config.yaml
attn_scale: 0.125
init_std_up: 0.0609
learning_rate: 0.00467
lr_head: 0.00502
train_tokens: 364000000
Below are experts of layer 9 (counted from 0) of a mixture-of-experts language model. Rows are named router (the router's row for the expert), up (a neuron's input weights, with its number) and show model dimensions 0-191. Each number is 500 + 50 x the weight over its row's rms, rounded and kept within 0 to 999. Numbers have three digits each.
After each expert's rows: a language model's description of what the expert responds to. This comes from a sample of Wikipedia text that the model never trained on.

# expert 45
router:522429440463431537512454455474482499506489521491434458492557491532494459495586503548554419559491517543535484532496595515420468601478560437483480483423495560555477458546470579618521595515474526558572451575539580488441439509422510447485436549584509533549509533497448491502570525421516439579459533472464486476554498488537633496561521436522390406495586380574493526517503509465512552577443473447447403443538520475479454532564647580538551559528496597500518482535513466594535581514503528573420568498503475596435474500535464522458494504498526498479486455544538498409479461475511487484
up1:536495462596455524477457485467529488534457536549351451478543459441486513466476516536496458532543472516531545501522518564481461501452593450555460480498579358586512549524454531454482486492501520538528537561494555587483437507556474476492552546526561565551470403468480580503508512547574446515596511621473527528422433402598447473550538481457548553447528533514525442571418523477421508485491534486549489461493486520497480416474494505446578485519542434463493480561473418486559522446522478447417383392453433398449408467491432469522570478462529565493410466485563439540569413557461517468
Countries, states, place nouns. Names of countries, US states and big cities after in or a comma, plus nouns like country, city, school, government.

# expert 47
router:498538529509465501549538468521511549505458484543467490493412513471406516443490522456506419536549475530481542534430538560452426536387464393470411553523605532513561408542520534477504452516510491516620466603464473399527454497497511499484542538604479467588580535371402528508450595473521496486537512522433516465448473504545548432551477499537527515510535417560481439460514527482458642482409495475494448520552566391547579548576511560522545444455545576485556494531520489565500557507524539484500493446522463577461501510525446466490446434465531534507537515593610489406515442520494564596
up4:537519491415443562488497576490421583468485551430495537480551538469426525478555495488421437462597520462567562466449504547454530462564488502528560574566485527497500577484503502487453565506487468650534546462552495555508483433525597518442426510578507550457432495420488546506530514528454403508504542544388516533525557514482494534529484535553613459511407439492538539472560559523484447522475534498548563523484554518456493444542557564450533457506452432569371580520446631477456496541583570496442504544556491427567540473491595574602453541493535512510509473483477545456425415550483432491
Digit 2 and h/m pieces. Digit 2 opening years like 2006, and h, m or v pieces inside names and words, such as ast|h|ma and Rede|em|er.

# expert 21
router:515504509564508608537515467504467566523440515459447448536572577460480507483582450528564467495536464519524438524522495516459465547490584491526467537471470598609489492514493550574521476479482498519583525510485568503438540485433593399534444558528561475547464547478426488446541508482499446500448546455544534422430460515589589446583550446515465448511520426550444454464477528474482498518474454446474501522551453419567461470524610599477565464563453499500561442523480527630535622451463524582456541439455514575519556470560493515444466425490499504514520354610599448421506506506583511513
up0:407492418517491494524460546499512465553495533612443507477505425533573527442457523505503477539492460475510533411543473351508540434549546454462471547455528463494433520452459485571527521599540466487456575546446532537552539469411426536500451442513514466572469533430543501485466491435546411481604541552396598569496608479487518464506530514552517537475585471506567435504551563437482616483457523535557504498421498538494412433594463513447521498535479506493533530574546544519506527469541574525574523500591531456500459539520478602559532421508444468522492372529561541511602490507599545544
Surname ending pieces. Final word pieces of personal surnames and names in biographies, before 's, was or commas: Brick-ell, Vasque-z, Brad-ley, -ović.

# expert 63
router:462463486531402566494508432548493561445454578564418502470451421526501529505553542514528452510516555547536561476420623527494496500488520497554444510506490525518520483479440614543516515465452590447525474535546617513450548508438571499406441559505535449530554473432364458536447592478491455505485569440492471510419479476496577519435557501532490449480618422544525473495540522462492440468453519378421486525548501491568438520528517461484588533531534578559495473500481547650490549537575581488493537484462502512529471436543368488433530404514483496515496489587593498475526522518479497413
up1:512534533510497521514596408492546534499531536467459484476437408456518536557490513500509434589569462494446560509453528482541496490475455452524550536450500473494604474443500529539484430578496576521436477550492566525459536562506525487454464511486410435566462524420466480419441493412533527596384542419531452531442484425491570556511437439381571401546508518499505556516464503494438550470442433403530515515481526490462432483561520475411567545489490571553435534477422401603476475502472552533487557509443559450585478545549522530443524488525569550561562486414629488546493464595491503431
Dates and years. Digits of day numbers and years after month names or on, like May 1, September 30, 1919; also words like part, founder.

# expert 23
router:498399470476359514574503456585494476408445526483401443551479447521406474424464531539533465609552523511491501534502575469418439581549552411506470526479526512558490460534421500514554547552462548543555577597548524507536555553413535458463507487593536464522494555496465521565535550434466445569497501457476480577521442530541531560538471504529407355516509384575523495513495523517513538525480503462457480512516550502535528553530593516518521528449562553561533520505563463557470562491477497555552578519508511567461473505508427610427564505470539547573448493566557530489477462407561531596
up1:460530582534515476474422559436612543506500508525520517594479566494496504479525507442497538627447540478509547468537518532523540579460582507486375518496511579450530500538437543527502567518543457489522408546499466508486478550475520436523445420529519484497441552533478498510527419496582513533529468556481485570491442509442457541546487502440504459434394494443523555539486552384535474476569498531513451443577487566507496609548516424536547516477509579540413406608533483578534525521432539568495545527486447448559441407617357426552542507480437554474422473552457512566427441487498449492
Work and activity nouns. Common nouns after a, the or his for creative works and activities, such as film, song, role, position, project.

# expert 15
router:524489486518483594538528435541446634476429576463415477496545599472511484462500517575552456522543457542551512519515509501415437518498550413441461542447509486532510388474498520534534485533476504593567505594492551507475485539411524408447403445509554431434492507440447489511499589449425479530507488426520508525493505516565600491485581469458488493473503430614462475440501437461485552538413535366482435524623493509551475461575498496555548476508484535494508473560473498590556535538432527571427512513427490536466466505581402567453493387499510580478602466526530523427521504464497540481
up1:418418466521512449503409506559528550665435473513503499627475552468471495513561530483499394547576487533371431531490440554523446517519482479465458429529505466525484486498558456521483469523491558561515511555380444511489459514468465486461395547581491559534512528518631446632441552490547560531572474494418529473520468513521524529507599591512592444485479517511524444493476529445435418463490508487400480515475478496549515590503520476430493430513574543621471549457482470541496568514492553493478502417447548521533443524530501557562438467490572482558511418506443539405481499523540526470
Table cell values. Digits, dashes, percent signs, blanks and bars inside wiki table cells, especially sports standings and statistics columns like points and goal difference.

# expert 37
router:467467523572471569472552490508468527569390493512460507586495549482579505513426492501560443538516441555500520472466588489486458534475491474478474581493517517533499475477427506503508466412510492537582377527501554562452483525490589538547438536643477472606557603363457497573548547462397415534450484440507552483367500462449582456519551521427381493540544503533548544454468484573490544495487504437422424560562498478507562377553567516473571485516544453456507519491449457524525489505514494428532549563540477592429515504552464520444515499517486496459459370563483522523465488496524475513
up2:374511599483604411490594482529447479532417559569458470514515521479455438475555523517614516541468453582529522533494595529520491518568492491521554542530492481484459521475525446581465454515567482466498522524527432585519489432569503491477518491481458462523563479487471491505563500434418511580448540510502492414538428527435467480492470484489420578561473503397482474541518578456483517489549593450459431489529516517504441471538495524423480478454449563539492617505490493513527544622458556432603472455410563566495439420440534419489478549514575519499392515457448504456560585575395566464
Initial capital of names. Single capital letters starting a proper name, often after a space, quote or table bar, such as K-ronos, K-yle, J-ordan, I-barra.

# expert 53
router:502437491550449538589532478551483527494463518431424390511526463488500460476540582542517514621544540479505588501503581481398547559444584480530384500423463494569445548527531563582541565466434563531534485461575608467494435485433536502545470454503469493441466550486447524550542548467499484492442527464543436518436465464560482486542590483552467392475508433603553432509550543433562468585463518466478458617547584503513506445484544542483520418487456593557550466506469438570546559517507471526507592465463544567443553555535478502494472524514410523524505466576530594434549439486536471533
up0:505520498515485476514529421577466548562558475555533423556480570484510465459517539537545417530567450460487485435505505444632517426530462537472481555455484509425515496487573409441497507482512509447482481457541453481486546397468432518499375467491479550460511474413458561535436526488614523471494628418557515536480451457501507470512368504500509538529510554473546466452608571547479464447607469500431381486570588499506434574449463540544439435460429471535462394507594433529486484543463461562540534469476443469505523536528564418574528488500506515482564413571494502506406538543510500442
Person role nouns. Nouns for a person's job, office or family tie, often after his or the, such as player, politician, Senator, father.

# expert 35
router:524421474472456555506467459470527499538453503418439429495554455506410483522609462532608424534548484514507489520475541477425456487441581492459496502423461554536432449462460545506526539474428535610568516558530586421455473506483559411472452557576543443556465543462465506433564499460536456526442523486469498561453508522539502456510585441527468356565559457552558487557425422472503499578416471458455457520526540426535495494508590559482594526470429534523506505461433442642519552485506532590464545450438496511499522508502461456472483466537567548524519354581553560429463494550503500486
up0:455451379545466477568509522538465531531409601492491451551490464402394495415544614445512403446496520458557454422507514513473479511514553489394568505529484547453396470543507486500486417438451496529484506492567492454512444403616556383497487571553530443490535467443404515509453569482432508467426548477477510567478560514477447528411546416473471430488509502576500501492564409575515516549552410510492436500505497425479550430478478470500552560534445499558546462472402488488543543493567396508553544473543558507476487521452455529466475525544568443546440535482439439516494470524542487589
Institution and team name endings. Final words of sports teams, universities, leagues and organizations, such as Cup, University, Giants, Kings, Virginia Tech.

# expert 11
router:463419519495421571501485458491489508453445498449386437482540495503412482490584487534605465602548518471492479513479572501420424515530542388514483514398467548573460467484498523541505509553463610579614497524488556454417540529473528441488435514558524449483495478514473434510505576448501412554501506402522455518465523490530575514498534469514427390540545379585516494488492510451461558551436504445415499521496573446522452498552572580508555508469524558479530467498496459581463587438430539563482569478436529566530472499560400523476464485460583500493566464579523502410422451468490551565
up0:567462561507478530445600529498580450428530521481460510600486492554478447511375582486490470543483528379429505494536488565561514578562487486516508488452525521532547537487484525447509471416517533481522489525427493447566433504466482535448479540572481511504468545451482429591548440461465537486633514499491522538469438477398442581519464543475468405527502454503612491355505480457491641550450493537466439611566531501439515539549555460590514455558481458502525499551424421567535491481497558457440447479514488471408445538549463543532565496489611457462410469485529530487484532507410510537
Noun-ending suffixes, title ends. Final pieces of nouns such as -ution, -ation, -ment, -ity, often ending song titles, act names, or list headings.

# expert 43
router:596484447560436503523527486495474616436398545479453533464549576474478438513608433499564442551527486472475515510450548512501396524534571495500476542529498602588456489493548520550444557483509489529538442517510539500472471500437497437539450546537565504541562540457493442444587457423512446560538457473486449516470509505567614492523572433578480426483520391555595434522492541514474513485395530467491421526586569524528405440543546600496603518513430455551572439529509497537537558482461572484491596487499486505454543522534551526442462509522500483546471393605547469411452444497563517538
up0:520495545551483403479496516529488549472453528493513451503555494507496537441488525497575492497484557552507480543431459405502483524533576603445435544458485457526434466535514550509495492546430418478422533507522601477536533496524602436405568567580547523559596504451420459485471541487493490416497485675571486395479477456546488507444464532525423509376560495468586457444531521398577529543483537503511427498545557535508531470565459409557445462537431530508552559572395553460509448591559507511504527439489532511490466525523547506558517524457551523589530518423613463463452515537536476572
Asian name syllables. Syllable pieces inside Japanese, Chinese, Indian and Arabic personal names, often in sports tables, such as Yoshi-hito, Ke-i, Singh, Ali, Jedd-ah.

# expert 20
router:562495494602506562495518456501530565482479497430485480497474511460439431426616490514558408523518551437509548504464510436500442509498583504584505496403509519583479451466438570546545509457455519552593492548545578491531519566431571437501423537572493491570473572506496515433516513522530455534479562455500411508469511503561566456526522460533499425539551512528460433527463520494473477549502430400408489572607556430539459439490544544495664498490460514506493450516491474600557578496436534494512547483460562439517537475505449474407399474472525496481492332616535560495529503487567526470
up0:503473594489525525528562559403479519505547468535564457483463451481541454535501486419430493495584450485480580469423453442525426470475400529504527468472516505580452625465562451450596506462437527580518575589454506418539541509477510509519497495578486472623494529444376612485411562463427506562505530451451528566486553590498528496458560464555526479568527502598485542444517524464535408472520519548599528541626461425561462435558522597511483499539450434508483506454531515470493523485516421467516484465559535499597497542483556469518574510422451503475501556406516452471481429468502530496
Personal name pieces. First names and surname fragments of people in credits, rosters and lists, such as James, Smith, Les-lie, Ros-en-berg.

# expert 46
router:478465432491501539442551514542498589523423508423480564526518485491493491486553510568508493675450448487505469476453525455463412562417521368494517510407495521541459436545509568619540493533442556546561555586558477556528519488391593479520504515548460437480491556408486532472513529413523394522484543459486530487479478557532543446484456550499417496478573437525500500442424501435490499530460541456548454524567518553481468430559534552444559507510544507479573525495470463584479571525568471560417554453516477556456451426514411534509530441468536533430604386579535481485459495521507566570
up0:537432492495503443492489497540503527456440491464492548535505413544490531437438517464576491568504467498483505489496471387471485488508527488462280497467446550460425429443438611475526480485487547497529531403589469436500537559473491511503584541509505514547447451496566498526511487499560438487552532463568575488493482546465463453542477543567487538514482517559528509465553560523477541519537428531449529409514535550460518444580520581473500556461533451520524468520399514489512561486497549467577447415556492471453470454496512476408520535563490621376668346453522553477501465518485486408
Table headers and cells. Headers and cell entries in wiki tables such as election results and sports statistics: Party, Votes, Candidate, %, JPL, MF.

# expert 34
router:565509535551431592426520435595464585481404470473477486544507517520418498481468564568517502546486476542553510509420523480480489502529547564461434459460560525579479425455517448580589519388457515608524455499480480520430503559480577455462470561544545482569480580478421499541498538523491437530423619443464493500507495421566587476604543453451487476415521478589521477479504512463545480457491471446469421530495542440603455473557484515535568450490454516492448470583483570534521510476481548492484600514385521628485518450554475459423447427460498419467529474566592508448535490462449458498
up2:484488451516379590452593444576475514524482477535533492535431543494556586477406519540500538501498435481507492516419504418466459550510541518489613492506546588422467554506403536587529415480546482558518508446556559462519544504505426435476555486512569404521517570510535443543572518496429544453467569371489540544556484487547540437498459365482502547540523502441455574431442437433465492469554406503427504526581539461507480584479597529509457514500451402507497603523563505509476548571564553534497497543492503465524490542550489448560447499397501511485466484536450417523540583514573541493
Name-initial syllables. Capitalized first syllables of proper names, especially Al, El, Ed, Mal, Bel, as in Almanac, Alamo, Albrecht, Maliki.

# expert 40
router:435368535491441564499581487562507522478437585452414475468513510462434426507511464529553441537511425630483474571534549488460434544458491412470405551404447597560479480549472495558456528536490525569544492591508510513476453542351577428503499505523514512485487455508466449585496543428497463529449533418504437531491485579524534448555535482497444412464520455598574463482469465493462487521492463495418432581544519439557485531573553596501587524494515568510520449497475479559533575457529520521479536532533510501471473426570410577466507444467524500478494462594572550415458457455542503559
up0:470455548485536502502464586481558494475582547483495486539436557493533475442499453454565478559401535556563488370491529599518497410447543509433475511439484532527542529488584483500510462455467571564467413500484443512565474415555510441527503516524550446476456621379542599552480504460463471540521564570512522536535547496517532484437526457457514531511506552496428444539456476562477473546515565463403419466459467494434596489489608467507591541489480594562390590479541537432448563538483542481465447472570451560525457528498497467510609552400382551536461479434526536527484517466504543551
Plural and word endings. Plural nouns and final word pieces, especially time units after a number (three years, days, months), plus endings like ation, ies.

# expert 27
router:508456457470514506557391513541545581338415591439464493541537494511511489478498511627508429568524517584467506484487539514418475564546555547450506544498527496478525437571458563598543545450467558565498508574502508385518519500429613522507447514461451487440502515514429512544544593419450495495490543517484494550509484599506578488612567424423458475489475434544554416472495539465474460559489516474406486485587507497599480460612526532539529513457411514481473424573514499503550557486435486504518500487488502549496532542537477495451440533455510518475595440527537601376479508493509442525
up1:502392537475443573520479475628440468465426466459570522487555517454481569459529507557597514493530508580522546430426507545420576507561473532611511505578548597575516452490370507544530482524510482518453508593517437503446484433438554499502386504531402495532548488449489476516523433400449413519530507513530493602471510489507452474485490470460448538534521517499549523452492509564551432606533512445508500513492550441464462436471487583562434604375448492541436508456455462512478480493480517538482528580541498492477438537543503364433556543527533511495506527522547529375581501481528437506
Table row ends, Latin prefixes. Row-ending bar-newline tokens in wiki tables, and word-initial Latin prefixes like con, pro, ex, med (conclusion, conquests, reconstructed).